config.toml
n_layer = 11
d_model = 160
n_experts = 96
experts_per_token = 2
d_expert = 64
d_shared_expert = 128
activation = "squared_relu"
moe_layers = [0, 1, 2, 3, 4, 5, 6, 7, 8, 9, 10]
router_score = "sigmoid"
normalize_top_k = true
routed_scale = 1.0
balance_loss = 0.000764
balance_bias = true
init_std_router = 0.0327
lr_router = 0.000571
vocab_size = 12681
norm = "rmsnorm"
norm_eps = 1e-05
tie_embeddings = false
optimizer = "adamw"
lr = 0.00191
beta1 = 0.9
beta2 = 0.95
grad_clip = 1.0
batch_tokens = 65536
seq_len = 512
train_tokens = 549600000
steps = 8387
dataset = "wikipedia_en"
Below are experts of layer 3 (counted from 0) of a mixture-of-experts language model. Rows are named router (the router's row for the expert), up (a neuron's input weights, with its number), down (a neuron's output weights, with its number) and show model dimensions 0-159. Each number is 128 + 24 x the weight over its row's rms, rounded and kept within 0 to 255.
Before each expert's rows: a language model's description of what the expert responds to. This comes from a sample of Wikipedia text that the model never trained on.

# expert 60
What it handles: Table rows, section breaks
router [164 115 113 167 155 155 130 111 153 164 140 144 148 122 138 124  89 133 152  95 143 137 169 138  93 152  73 113 164 131 158 144 141  98 129 114 149 119  99 161  86 133 116 127 120 145 131 136  83 161 128 138 158 157 124  87 108 125 151  64 118 144 117 170 121 151 121 100  92 147 136 162 151 164 145 133 142 127 147 153 121 122 122 110  98 157 152 117  87 136 116 124 112 103 112 134 116 161 112  70 158 133 149 137 113 179 151 134 103 152 106  71  96 113 138 155 103 157 126 124 121 148 162 121 126 108 149 132 128 122  72 147  93 146 123 130  98 128  78 104 114 121 124 110 119  87 114 154 162 122 140 114 124 121 114  87 150 145 124 106]
up0 [168 135 140 189 109 142 159 151 142 139 114 157 132 102 127 140 129 143 170 134 136 119 172 117 169 161 137 124 173 129 126 126 153 114  96 138 110 136 127 172 134 124 132 154 140 148 131 137 136 121 121 104 148 139 113  99 123 144  91 113 112  54 110 149 131 152 119 149 114 158 111 125  99 122  83 146 134 143 156 129 117 113 140 133 133 135 147 122 162 129 138 133  97 135 137 138 119 157 121 106  72 152  92 153  92 115 133 112 150 145 120  84 103 110 128  78 118 147 114 140  90 167  75 131  89 135 174 109 131 129 125 135 123  74 114  89 110 158 152 106 104 122 110 151 137  84 124 178 135 119  81 131 113 142 165  87 104  99 101 143]
down0 [141 134 130 149 140 100 136 127 106 121 126 156 128 106 122 108 144 128 152 114 120 138 107 133 101 154 130 106 134  78 150 190 105 168 149 139 162 101 165 114 104 132 166 145 158 153 102 119 123 145 116 165 122 131 108 115 134  96  84 139 137 158 125 126 144 102 113 118 143 118  88 104 122 139 100 159 102 130 157 126 135  95 132 147 104 128 173 155 115 145 132 145  95 167 142 144 108 127 148 178 135 101 122 112 101 101 126 119 157 144  89 118  90 156 129 103  98 120  86 126 108 171 115 114 112 104 151 123 113  98 134 164  98 100  95 102  88 129 154 139 109 151 159  96 117 120 144 103 158 156  69 185 129 105 174 115  98  86 114 137]
up1 [142 156 191 128 134 174 157 155 136  87 127 145  98 119  97  96 132 118 136 155 133 140 123 103 107 143 108 162 112 126 142 152 143 103 158 146 165 178 168 119 151 125 134  96 147 145 137 144  90 154 125 104 112 133 143 105 148 130 179 130 107 115 124 136 127 148 101 106 157 105 154 149 146 108 117  90 120 127 121 117 147 142 164  94 137 126 135 168 156 120 105 139  72 117 161 163 158 120 103 126  98 133 152 119 162 183 143 142  98 132 158 125 152 116 137 131 156 111  90 139 108 161 128 137 149 190 116 137 153 163 111 146 131 117 111 116 117 136 119 134 127 120 139  89 143 157  92 105 155 109 124 145 139 145  90  84 134 185 103  95]
down1 [112 152 157 123 128 127 109 122 108  91 104 169 111 122  67 144 118 150 144 118 105 141 114 155  85 113  91 148 145 143 153  51 108  84 132 127 137 133 195 146 138 159 135 131 149 141 160 159 110 161 100  91 110 116 118 165 104 102 163 144 137 143 127 112 129 143 130 156 134 152 147 129 125  96 128  82 109 110 129 122 133 125 154 139 182 151 123 162 140 139 156 126 120 120  98 101 124 130 131 131 105 112 114 151 129 142 137  83 147 100 165 112 173 141 126 140 127 108  83 113 121 126 112 142 152 137 118 103 126 145 100 135 120 160 115 148 116 117 115 123 159 105 134 109 123 168  89 116 182 139 129 172  97 127 130  88  96 158 137  75]
up2 [137 135 131 119 155 146 140 138  90 177 143 122  81 119 113 169 132 127 130 127 149 154 123 107 126 171 122 120 138 136 129 149 134 159 122 147 123 102 173 151 106 125 180  92 121 153 110 127  87 161 134 154 128 136 140 125 132 137 122 133 142 104 132 134 146 122 148 113  90 161 160 133 134 139 110  96 108 143 171 155  99 152 132 113  94  83 154 158 135 102 153 133 119 153 158 121 112 141 169 141 111  88 140 115 150 123 163 104 109 117 141 109 126 149 131 146 122 181  77  77 158  96 181  94 135 131 106  84 115 136  99 137 142 118 117 114 130  92 129  91 106 147 120 114 103 132 139 166 140  95 122 138 114 149 172  50 111  98 149 114]
down2 [120 101 136 116  99 111 129 149 142 115 144 102 108 100 112 129 120 131 124 167 113 127 125 134 100 129 182 137  88  78 149 167 195  92 140 152 108 110 110  83 117 119 149 118 100 112 140 158 157 107 130 136 153 125 131 139 130 113  92  89 130 144 184 124 131 138 105 173 163 119 114 136 148 116 112 138 137 133  65 157 155 118 180 130 162 109 123 127 142 107 133 148 122 139 105 162 115 113 151 138 110 120 121 126  97 110  72 114 133 148 125 162 122 128 162 111 125  72 116 164 130  78 112 129 114 161 152 117  74 114 169 141 144 123 132  94 122 150 141 135 117 119  95  82 124 134 151 120 119 134 113 143 123  81 121 177  99 125 118 119]
up3 [167  93 136 157 107 139 141 119 179 124 131 117 125 161 127 121 127 136 187 170 127 122 117 157 175 161 116 140 123 126 132 118  95 118 114 144 114 132 131 187 126 136 112 165 139 138 104 133  84 123 134 133 153 110 172 124  93 143 117 116 127 161 124 145 141 104 127 127 170 122 121 116 164 150 105  75 117  91 157 154 119 139  77 137 135 151 132  99  94 112 156 176 147 158 107 129 100 148 155  50 146 161 134 156 110 138 133 143 101 112 122 132 105 118 141 144  92 124 110 107 124 150 128 133 142 134 100 136 129  79 114 145 112 171 142 179 130 150 110 138 150 104 106 131  96  86 154 149 127 111 121 122 161 123  98 117 152 166 117 105]
down3 [107 147 191 138 160 116 131 147 129  70 145 117 131 142 145  80 148 108 136 172 131 130  91 135 121 114  97 134 113 128 140 124 121 129 105 116  71 120 143 112 125 138 135 119 140  95 116 101 114 108 114 122 117 118 144 196 124 124 117 148 129 123 116 116 145 111 181  86 109 116 124 103  92 144  82 119 130 114 110 148 138  88 122  79  95 117 114 184 104 107 180 129 117 137 131 133  99 114 133 167 120 156 113 111 130  91 155 119 143 126 138 150 130 140 107  97 106 121 126 175 101 151 141 159 179 175 115 148 144 183 102 155 142 102 134 134  93 110 167 141 148 132 126 135 124  98 160 140 121 138 124  91 103 136 109 128 123 143 174 144]
up4 [124 156 156  76 121 125 142  97 149 154 126 131 135 138  96 153 131 143 113 129 137  99 176  99 140 116 166 132 141 135 158 148 182 189 115 101 155 117  88 161 198 133 123 146 129 116 116 121 138 113 133 143 117 159 103 107 156  96 191 112 125  88 117 116  92 162 100 120 142 128 151 142  85 171 141 109 146 143 124 117 115 139 152 121 136 168 115 107 132 127 137 137 105 118 122 173 146 128 157 115 148  70 120 118 136 156 109 118 133 102 118 111 138 121 121 106 101 143 117 163 124 108 135 100 124 166 159 152 109  97 100 137 126 104 125 132 155 162 135  75 149 124  93 144 111 134 156 107 141 106  80 129 124 130 121 100 162 137 172 105]
down4 [144 163 133 114 108 106 179 126 102 134 118  81  78 134 133 136 130 143 115 104 161 153 160 112 140 124 133 124  98 126 178  93 120 117 116 105 127 120 118 161 157 150 115 117  85 117 167 134 126 118 122 151 138 144  59 110 113  83 106 106 102 150 130 113 127 162 122 134 110  96 155  90 117 117 104 168 125 127 147 133 104 119 127 101 141 119 148 104 101 126 121  71 131 133  96 136 128 157  90 162  89  83  89 159  91 145  70 117  83 113 110 121 146 108 105 133 136 136 150 120 150 119 141 107 168 106 125 165  96 121 132 120 161 122 141 155 146 157 120 135 144 115 179 126 128 104 153 106 174 151 119 119 101 129  99 138 131 110 137 164]
up5 [155 162 153 163 116  86 111 157 122  92 112 144 125  84 109 138 105 133 165 109 122 162 132 100 128 137 146 166 150 117 150 137 162 115 130  72 117 106  84 126 112 122 136 188 120 159 119 119 126 134  71 155 157 113  74 135 148  93 135 108 107 131 153 160 128 156  91 135 107 142 106 140 158 132 138 129 123 116 116 114 153 111 144 132  97 134 119 103  93  92 153 119 162 103 129 114 177 128 104  97 142 118 142 163  98 136 130 116 132 153 132 129 103 101 109 106 153 139 147 168 170 104 141 124 137 147 139 141 113 132 121 126 108  75 115 126 139 116 112  92 150  92  69 145 154 119 139 127 109 156 139 115 188  92 115 146 147 113 129 168]
down5 [137 118 160 104 128 106 165 155 131 136 151 153  98 107  88 151 106 110 125 137 127 153 158 114 107 131 128 109 126  87 162  96 121 116 142 100 145 116 131 138 142 128 102 118 124 132 126 151 102 154 121 141 127 162  87 134 155 156  97  69 105 100 123 120 168 161 178 124 177 122 150 109 126 155  90 112  63 137 158 121 161  72 125 114 124 117 148 145 124 194  93 124 148 125 143 101 150 171 168 135 139 123 147 121 146 149 100 113  94  91 136 166 115 106 150 140 185 120 126 133 131 151 121 153 116 144 118 117 110 111 106  99 139 170 150 136 131 120 121 107  81 149 151 138 125 129 148 143 169 142  71 150 118 152 133 111 132 132 123 129]

# expert 7
What it handles: Infobox line breaks
router [163  87 141 169 156 154 102 115 170 140 143 106 123 157 123 154 103  99 149 172 139 142 131 119 141 189 118  84 130 119 137 132 150 127 125  87 155 145  81 143  93 128 175 134 113 136 129 135 105 133 123 130 152 172 147 131 139 151 147  44 129 114 131 162 129 149 131 112  94 158 115 137 123 128 137 102 152 126 137 107 123 130 119 133 112 142 130 156 135 103 155 119 106  77 159 152 105 112 134  96 138 117 115 150  88 138 166 144 136 113  86 137 123  87 156 114  95 138 148 109 140 109 142 128 157 127 134 119  83 128  84 108 142 142 127 100 144 108 130 114  92 143  95 126 141 103  75 152 125 159  84  96 150  96 116 114 163 103 105 124]
up2 [117 133  98 127 138 116 165 156 146 125 162 147 146 112 137 120 131 151 159 165 141 104 160 138 125 142 119 101 130  87 112 123 111 131  87 118 150 182 117 150 105 140 142 137 112 204 142 134 116  90  92 155 135 151 125  69 151 131 144 119 117 145 116 157 128 169 142 139 140 114 123 123 156 100 134  85 143 119 154 114 123 115 104 142 113 136 134 106 163  92 136 135 118  78 177 131  93  80 107 127 149 119 142 172  76 153 180 155 137  52 108 105  90 111 158 122 120 129 109 120 154 151 129 113 152 130 176  82 130 133 114 142 116 143 134 123 123 113 103  92 119 129 118 166 173 123 142 156 139 124 127 120 146 152 120 129 142 128 128 122]
down2 [105 104 122 146 135 139 114 101  92 144 152 102 120 147  82 117 141 136 119 141 135 129 133 135 123 129 147 144 103 151 127 125 101 121 145 112 133 139 121 112 143 110 139 152 158 125  84 126 181 156 126 137  94 125 150 143  86 147  65  53 112  82 172 138 140 117 116 150  82 200 131 144  99 152 132  94 103 150 126 137 117 137 150 122 129 137 139  86 110 124 138 164 102 122 135 113 180 156 147  90 133 125 137 155 157 112 108 135 166 114 148 138 155  97 143 158 134 121 136 121  97 138 125  94 118 130 137  93 132 101 187 116 155 126 124 131 134 105 112 155 116 132 151 135 122 111 117 125 108 115 148 126  98 107 124 157 136  68  82  71]
up3 [153 120 147 125 117 120 171 133 148 118 138 151 124 112 134 100 119 158 120 104 164 121 168 152 113 203  77 128 157  89 100 160 170 140 113 131 120  94 113 177  93 140 135 125 115 143 104 139 126 123 143 105 163 119 143  91 129 143 110 109 113 135 103 145 133 197 119 152 106 141 130 104 138 142 113 122 139 110 167 123 127 144 165 110 116 121 123 100 121 136 139 136 153 116 164 150  83 111 146 113 151 167 135 116 119 189 164 165 142 133 149 126 129 108 114 108 139 144 120 167 148 119 162  89 151 130 172 150 122 130 113 127 148  96 127 110 156 115 117 114  63 103 146 141 129 120  99 158 160  86 117  88 110 110 111 115 150 143 135 167]
down3 [115 143 174 130  76 157  89 115 101 145  88 118 124 154 121 113 149 160 177 126 102 121 103 132 149 141 139 126 140 145 134 147  83 174 165 129 145 119 112 148 167 129 121 131 183 111 124 120 113 132 126 134  97 106 112 190 123 149  92  83 106 125 103 156 158 100 116 170 154 107 128 109 135 132 119 134 147 130 106  99 138 146 118 106 101 137 124 158 114 116 134 126 136 136 148 110 110  95 159 112  92 149 168 133 148 110 114 103 152 152 162 152 145  88 139  84 157  92 142  91 114 100 147 134 147 135 123 143 114 130 154 142  91 130 143  99 111 137 138 134 108 110 126 159 158 113 153 131  99 142 103 106  80  90 110  97 101  77 128  87]
up4 [150 119 143 132  85 149  84 107 116  85  99 115 123 119 156 117 116 110 120 110 120 149 167 154 135 119 145 122 158 149 134 102 144 138 157 160 184 113 127 159 144 117 175 122 113 159 162 174  85 141 108 122 163 137 114 121 112 138 141 126 114 129 140 124 116 122 106 131 117 114  74 156 124 160 151  98 133 147 160 154 118 131 119 100 103 161 135 121  77  92 102 114 145 119 150 158 156 120  75 133 142 110 118 126 111  89 131  86 118  96 150 147 131 114 146 100 117 119 159 111 135 117 160 136 131 152 105 189 132 116 144 111 117 148  74 160  69 114 127 121 143 112 113  95  88 107  84 168 111 135 120 140 140 103  91 101 141 138 156 139]
down4 [130  94 115 115  99 121 155 108 196 155 131 154 130  87 138 106 123 160 167 125 140 148 143 158 117 131 112  85 124 101 102 100  77 153 176 120 131 174 130 107 138 119 156 129  76 118 125 131 119 100 123 139 115 165 150  97 128 135 132 144 144 160 111 160 135 150 119 183 110 120 138 130 144 124 119 123 122 189 127 143  93 111 137 106 136 124 128 110 131 135  98 142 168 124 132 108 109 117 135 149 179  93  91 107 163 153 108 104 108 129 145  99 105 130 135  79 136 149 147 118 137 127 112 137  97 126 137 118 139 147 153 150 120  95  81 158  98 170 127 132 123 153 125 155 117  88 129 136 111 116 171 105 142 122 141 136 123  52 155 147]
up5 [163 198 145 138 107 150 162 142 112 152 131 114 141 118 161 126 120 121 123 154 142 122 107 100 123 163 118 129 134 136 161 154 110 132 134 163 136 152 121 127 143  88 144 145 169 130 165 141 127  78 157 150  88 175 168 137 148 138 169 113 142 177 151 164 125  99 170 115 115 155  92 165 171 106 165 127 161 103 101 129 154 134 155 146 132 114 167  92 110 123  99 101 103  98 134 113 149 136 139 111 140 147 142 121 153 122 125 146 142 164 132 135 131 107 131 131 155 174 132 136 143 121 100 151 124 169 191 144 113 141 138 139 114 162 110 121 152 105 141 120 140 124 137 127 181 104 104 169 109 144 106 128 101 147 111 106 113 154 103 159]
down5 [150 171 125 114  84 152 133 141 129 122 128 133 136 148 172 154 156 120 122 120 152 156 148  99 137 136 121 129 146 111 157 161  94 111 156 129 112 106 103 131 118 131 167 142  72 128 130 144 160  54 102 137  90 125 111 125 126 187 137 147 116 136 112 146 135 126 163 104 104  93 137 154 142 139 115 134 148 168 142 163 137 147 116 116 166 104 143  93 113 158  95 146 171 142  91 138 130 144 156 142 134 129 136 141 159 113  91  91 110 158 140 152 107  87 118 138 122 137 156 142  93 114 122 110 116 169 159 129 138 119 100 137 131 138 102 200 112 140 128 115 159 166 163 131 121 101 115 138  56 155 129 147 117 132 113 122 107 127  92 147]
up6 [127 111 145 147 150 149 136 130 151 139 169 142 125 110 129  96 143 117 164 125 113  88 117 146 137 147 161  73 105  88 115 100 151 117 112 145 161 116 188 113 116 132  87 151  99 122 128 122 119 101 116 115 140 120 139  95 121 153 110 112  95 143 102 113 110 149 125 123 125 154 108 106 185 107  98 118 122  80 160 107 160 152 121 121  81 165 112 138 125 108 169 142  99 107 146 146 161 121 127 142 143 134 178 106 124 154 118 143 143 137 151 120  88 131 145 113  71 144 121 146 119 141 130 102  82 117 135 159  96 120 112 137 116 110 154 118 145 124 156 119 123 178 126 158 146 144 137 193 191 119  70 144 104 118 107 127 139 122 118 107]
down6 [ 97 117 150 124 125 150 115 154 136 129 108 165 164 128 173  99 125 130 102 136 125 145 152 139 149 125 180 148 145 142 138 138 109  74 129 114 142 127  94 155 165  95 166 164 128 147  99 112 133  92 138 101  96 146 148 159 132 118 156 113 181 135 139 115 119 104 147 136  87 128 128 125 104 167 141 161 149 144 140 163 119 132 157 119 149  99 175 105 121 115 140 168  89  99 126 116 138 152 133 116 113 135 153  74 144 160  84 116 126  88 137 166 158 140  96 160 141 153 129 196 152 117 117 131 137 121 113 112 127 147 108 121 103  99 142 100 115 116 117 153 101 107 107 140 140 161 111 142 176 172 112 165 120 160 133 161 142 141 159 137]
up7 [107 109 147 133 127 134 127 139 152 120 107 105  89 132 160 162 134 156 116 152 194 149 171 171 161 113 126 100 111  92 129 130 113 133 147 109 128 148 114 165 110 122 131 110 115 176 151 173 120 159 184 145 139 149 110 103 161 115 122 107 131 112 114 122 153 108  81 158 145 132 118 143 139 127 151 176  95 138 120 110 100 165 163 117 117 145 148 143 141 110 172 116  69 118 112 117  89 109 133 116 129 136  99 148 161 161 144 137 120 187  98 141 131 100 132 108 102 127 128 119 100 109 144 135 131 176 129 141 105 106 120 101 137 148 113 112  80 138 137 133  73 123  95 106 109  97 148 163 117 106  92 110  96 110 129 127 158 124 114 153]
down7 [132 125 150 112 100  69  83 126  97 150  95 131 129 137 138 107 149 138 121 151 142 166 104 165 132 132 125 127 130 146 132 170  95 122 130 161 150 111 140 133 152 127 137 123 166  99 166 181 192 131 135 113 120 155 109 120 119 136 129 121 149 126 130 149 100  69 127 132 148 124 119  95 130 100 141 148 114 109 121 110 113 117 113 151 102 105 122 103 105 124 145  82 127 141  82 102 105 124 111 100  87 180  87 173 180 141 141 154 189  89  84 112 110 102 124 143 157 112  77  82 141 147 106 117  99 126 121 162 135 144 130 134 161 140 159 128  97 140 103  93 131 127 140 140 122 118 129  91 121 140 154 118 117 126 142 148 103 135 115 117]

# expert 52
What it handles: Table row boundaries
router [178 137 100 119 139 125 120 148 111 152 145 151 133 130 142 141 113 112 116 142 148 154 134 152  99 200 115 123 154 110 159 146 107 126 116  90 171 125 141 171 108  68 162 123  93 126 127 146 114 119 141 185 146 153 132  70 102 130 108  86 145 121 125 155 120 139 190 126 134 150 152 165 133 148 105 130 137 102 130 118 156 112 117 151 155 137 129  88 139 140 106  92 118  97 118 122 125 161 152  77 102 100 123 115 142 155 152 127  99 133 147  97 122 119 118 148  85 140 146 124 130 122 104 105 118 133 156 125 105 127  70 156 157 109 133  94 134 111 161  90 128 139  98 132 143 129 126 125 160 133 109 120 139 152 127 117 147 197 155 102]
up2 [153 115 160  93 166 129 123  92 159 117 100 150 137 119  94 104 109 138 130 116 151 175 105 162 132 160 152 132 168 112 124 125 138 102 125 140 135 146 178 108  92 130 129 117  97 135 100 126 116 132 134 119 141 120 112 146 105 147 111 140 146  85 171 186 121 113 171 128 123 144 142 182 121 102 118 132 126 111 158 132 191 111 143 157 158 125 127 150 122 133 133 154  91 162 162 111  53 108 132 119 149  86 175 171 136 133 133 122 114 145 119  94 134 127 149 121 100 103 146 129 172 126 166 131 122 118 128 151 100 117 128 132 143 135 156 153 160 143 107 152 119 124 141 119 136 168 156 144 175 105 112 135 140 134 137 162 114 160 171  96]
down2 [156 130 113 149 117 138 149 135 152 149 100 152 138 115 108 164 113 150  95 137  80 120 105 107 107  94 180 115 129  86 107 113 157 118 139 128 134 122 153 131 114 100 104 109 140 130 126 144 158 135 135 130 140 101 140 139 122 140  76  59 170 131 121 142 159  82 122 124 202 136 175 122 114 139 148 101 135 116 132 133 156 100 101 113 119 113 117  85 194 121 102 138 136 113 192  98  81 160 135 112 112 121 140 139 130 113 130 132 147 153 131 117  85 137 119 137 126 137 171 123 136 110 131 130 141 136 148 136 158 147 101 113  99 154 136 147 105 135 154 130 127  99 191 130 109 143  97 117 148  88 131 107 126 123 135 184 100 127 148 108]
up3 [173 103 123 154 114 156 174 130  95  89 159 130 151 142 159  68 113 154 140 179 146 120 102 137 109 188 121 157 110  82 158 144 130 118 138 129 158 112 117 137 108 128  94  90  98 169 111 114 106 120 120 120 134  86  98  77 153 105 111 112 140 116 132 136 153 168 125 139 164 112 141 117  98 152 111 155 112 122 159 200 140 144 135 122 139 170 139 148 122 143 164 149  99  75 158 156 135 130  87 124 131 112  83 121 131 141 120 100 110 137 122  85 131 113 112 134 103  84 117 111 160 118 126 163 132 129 129 157 113 128 142 126 120  98  91 122 100 105 143 126 122 143 114 144 122 127 112 152 140 106 147 122 155 146 162 129 113 158 130 112]
down3 [148 113 141 195 115 151 129 124 119 151  78 116 137 146 107 180 110 141 146 116 109 151 111 139 104 141 130 169 121 111 132 153 149 108 117 201 135 131 110 172 139 181  93 103 141  90 147 115 127 141 140 151 122 116 134 147 134 125  99 132 152 146 136 160 172 143 123 152 143 102 146  97 121 127 110 135 138 152 120 137 149 149 141 151 178 129 143 118 116 143 124 175  67 133 121 118 143 159 166 115 132 139 104 131  95 160 139 113 127 135 124 108 126  95 103 109 125 115 143 134 103 191  71 153 130 169 130 136 136 116 152 128 127 148 110 136 125  95 132 120 124 118  78 132 134  93 157 113 111 146 137  98 137 157 198 142 100 126 126 166]
up4 [148 131 210 105 100 119 142 169  78  85 132 124 151  93 130 124 145 124 149  99 136 145 168  83 144 153 109  95 107 139 115 112 112 142 129 116 132 115 110 125  93 106 167 119 104 121 115 122 134 113 124 144 177 142 149 123 134 151 100 129  62 142  67 159 154 158 137 137 116 108 137 184 132 136 177 135  86 141 132 120 153 132 133 121 109 109 179 135 102 104 109 112 132 122 142 146 147 141 142  61 107  91 115 101 140 120 116 108 125 124 120 107 144 122 131 132 161 138 154 139 124 124 120 123 126 143 103 155 126 104  96 145 115 129  97 105  93 109 126 122  98 136 143 171 156  79 115 108 134 154 165 147 121 142 157  90 121 134 109 130]
down4 [117 128 126  86  84 112 102 147 137 144  81  97 143 109 132 188 139 114 119 135 115 126 133 136 118 112 104 158 158 129 111  77 120 145 104 124 148  94 105 143 123  99 101  90 147 146  99 137 125  84  91 142 126 162 130 123 145 173  89 183 155 120 101 130  89 132 157 153  68 127 138 114 146 126 173 108 105 140 144 115 144 147 138  99 139 155 116 117 142 137 179 127 159 141  99 152 129 144 125 109 129 132 131 126 133 101  87 144 121 138 104 156  99  98 169 142 174 149 159 150  94 144  95 166 136 120 128  71 121 156 110  90 113 157 108 116 142 135 166 125 177 131 136 140 152 108 120 129 112 120 145 161 137 115 146 137 125 140 122 161]
up5 [127 127 170  59 123 106 154 137 121 136 106 136 150 138  81 152 120  42 157  99 116 142 157 182 120 146  94  83 134 118 176  91 142 126 145 108 148 154 153 135  82 144 121 110 117  78 122 147 131 130 115 110 186 124 115 117 111 103 144 117 127 122  68  87  98 183 149 128 129 141 149 136 148 145 106 152 180 144 145 103 153  84 160 111 114 136 156 113 117  96 137 129 158 115 162 141 108 131 129 113 101 120 109 143 119 120 136 111 124 145 145 120 111 101 141 129 140 159 120 136 148 156 117 106 105 101 128 107 134 133 125 133  98 110 135 118 123 108 143 114 113 144 152 123 102 130  87 113 167 112 115 108  98 137 161 109 116 109 113 110]
down5 [165  78 141 126 169 115  84 104 159 119 170 137 110 121 142 184 126 113 132  93 134 134 105 115 210 152 160 106 144 120  92 117 102 137 159 118 121 118 141 116 137 108 112 131 107 170 133 146 143 130 106 123 124 140 103 110 151 112  71  95 151 127 117 117 101 105 137 141  93 133 166 123 121 143 147 156 133 107 126  97 126 139 125 104 165  94 158 104 116 113 175 178 128 115  90 128 125 156 114 149  96 139 147  76  92 132 113 125 112  99  87 130 102 137 158 124 112 129 126 139 145 137 120 144  97 182 135  95 109  95 117 125 142 125 153 130 103 141 118 133 110 171 153  93 115 103  97 141 136 103 170 112 128 157 163 131 138 112 138 149]
up6 [121 147 113 112 140 128  66 114 163 156 153 125 122 184 108 106 128  68  96 164  95  80 137 108 177 162 147  61 142 103 151 141 127 142 127 133 119 106 112 125 121  97  74 116 126 127 112 119 118 111 163 124 141  87 130 117 137 141 122 128 173 102 139 104 120 150 136  96 149 114 155 127 133 134 111 105 150 167 150 159 155 136 134 163 141 140 103 127 116 104 144 146 146 129 145 152 158 152 140 119 142 157 101 101 137 142 144 136 113 112 113  90 122 136 128 109 102 108 128 161 117  66 147  86 108 132 141 107  54  87 123 154 175  98  89 119 147 137 150 134 121 163 160 127 144 112 130 128 120 105 120 137 152 142 123 135 126 145 126 111]
down6 [158  99 146 124 172 139 145 108 128 125 124 137 144 112 140 144 149 165 109 100 131 108 100 136 139 194 177 117 154 109 110 116  71  76 156 139 163 140 142 111 158 134 112 119 143 151 148 104 149 108 122 101  92 113 126 175 148 147 113 143 101 139  95 148 138 130 121 138 129 133 139 130 109 111 107 118 125 134 101  68 183 135 144 145 116 119 152 129 165 178  96 149 135 128 130 124 147 138 160 163 138 147 145 134 127 115 100 144 159 153 131 123 153 112  94  93 106  91 100  92 152 165 133 167 103 131 113 122 137 142 143  87 130 132 157 127 115 130  70 118 156 154 133 125 153 129 155 153 139 147 112 177 139 144 146 124  58 125 141 110]
up7 [139 159 138 126 158 118 144 142 146 129 107 125 167 143 129 142 127 145 114  74 113 158 121 116 130 143 158 102 161  71 106  91 105 154 122 101 134 153 144  99  83 109 132 104 137 108  80 121 119 150 141 125 133 128  99 108  77 122 123 110 125  99 103 105 135 143 145 120 135 118 148 105 117 118  95 140 116 161 123 101 159 137 108 141 153 153 147 130 141  58 125 113 101 148  94 135 124 142 148 130 105 134 105 144 150 147 109  98 130 167 144  93 131 128 157  98  97 104 117 178 175 136 118 100  98 150 141  99 126 125 100 157 157 103 148 135  84  97 117 126 112 183 106 111 143 125 136 141 144 106 101  83  61 143  70 147 133 120 113 123]
down7 [115 164 114  99 167  93 105 138  75 120 158 112 107 115 117 164 141 137 154 129 101  94 123 103 176 149  83 101  74 141  98 106 162 149 137 123 126 105  94 129 134 154  98 143 113 154 153 134 137  99 133 143  96 120  92 109  79 116 146 101 159 158 163  96 121 131 155 144  60 121 146 136 126 167 129 117 142 130 109 136  90  92 165 162 119 163 155 151  83  93 122 108 114 129 129 112 157 117  90 121 107 126 158 106 140 109 112 116 140 107 115 159  72 133 123 105  98 118 106 143 119 120  97 138 138 138 142 124 102 144 108 128 102 141 165 123 109 110 144 104 113 133 149 132 128  77 118 110 133 135 101 158 156 125 121 144 144 136 110 170]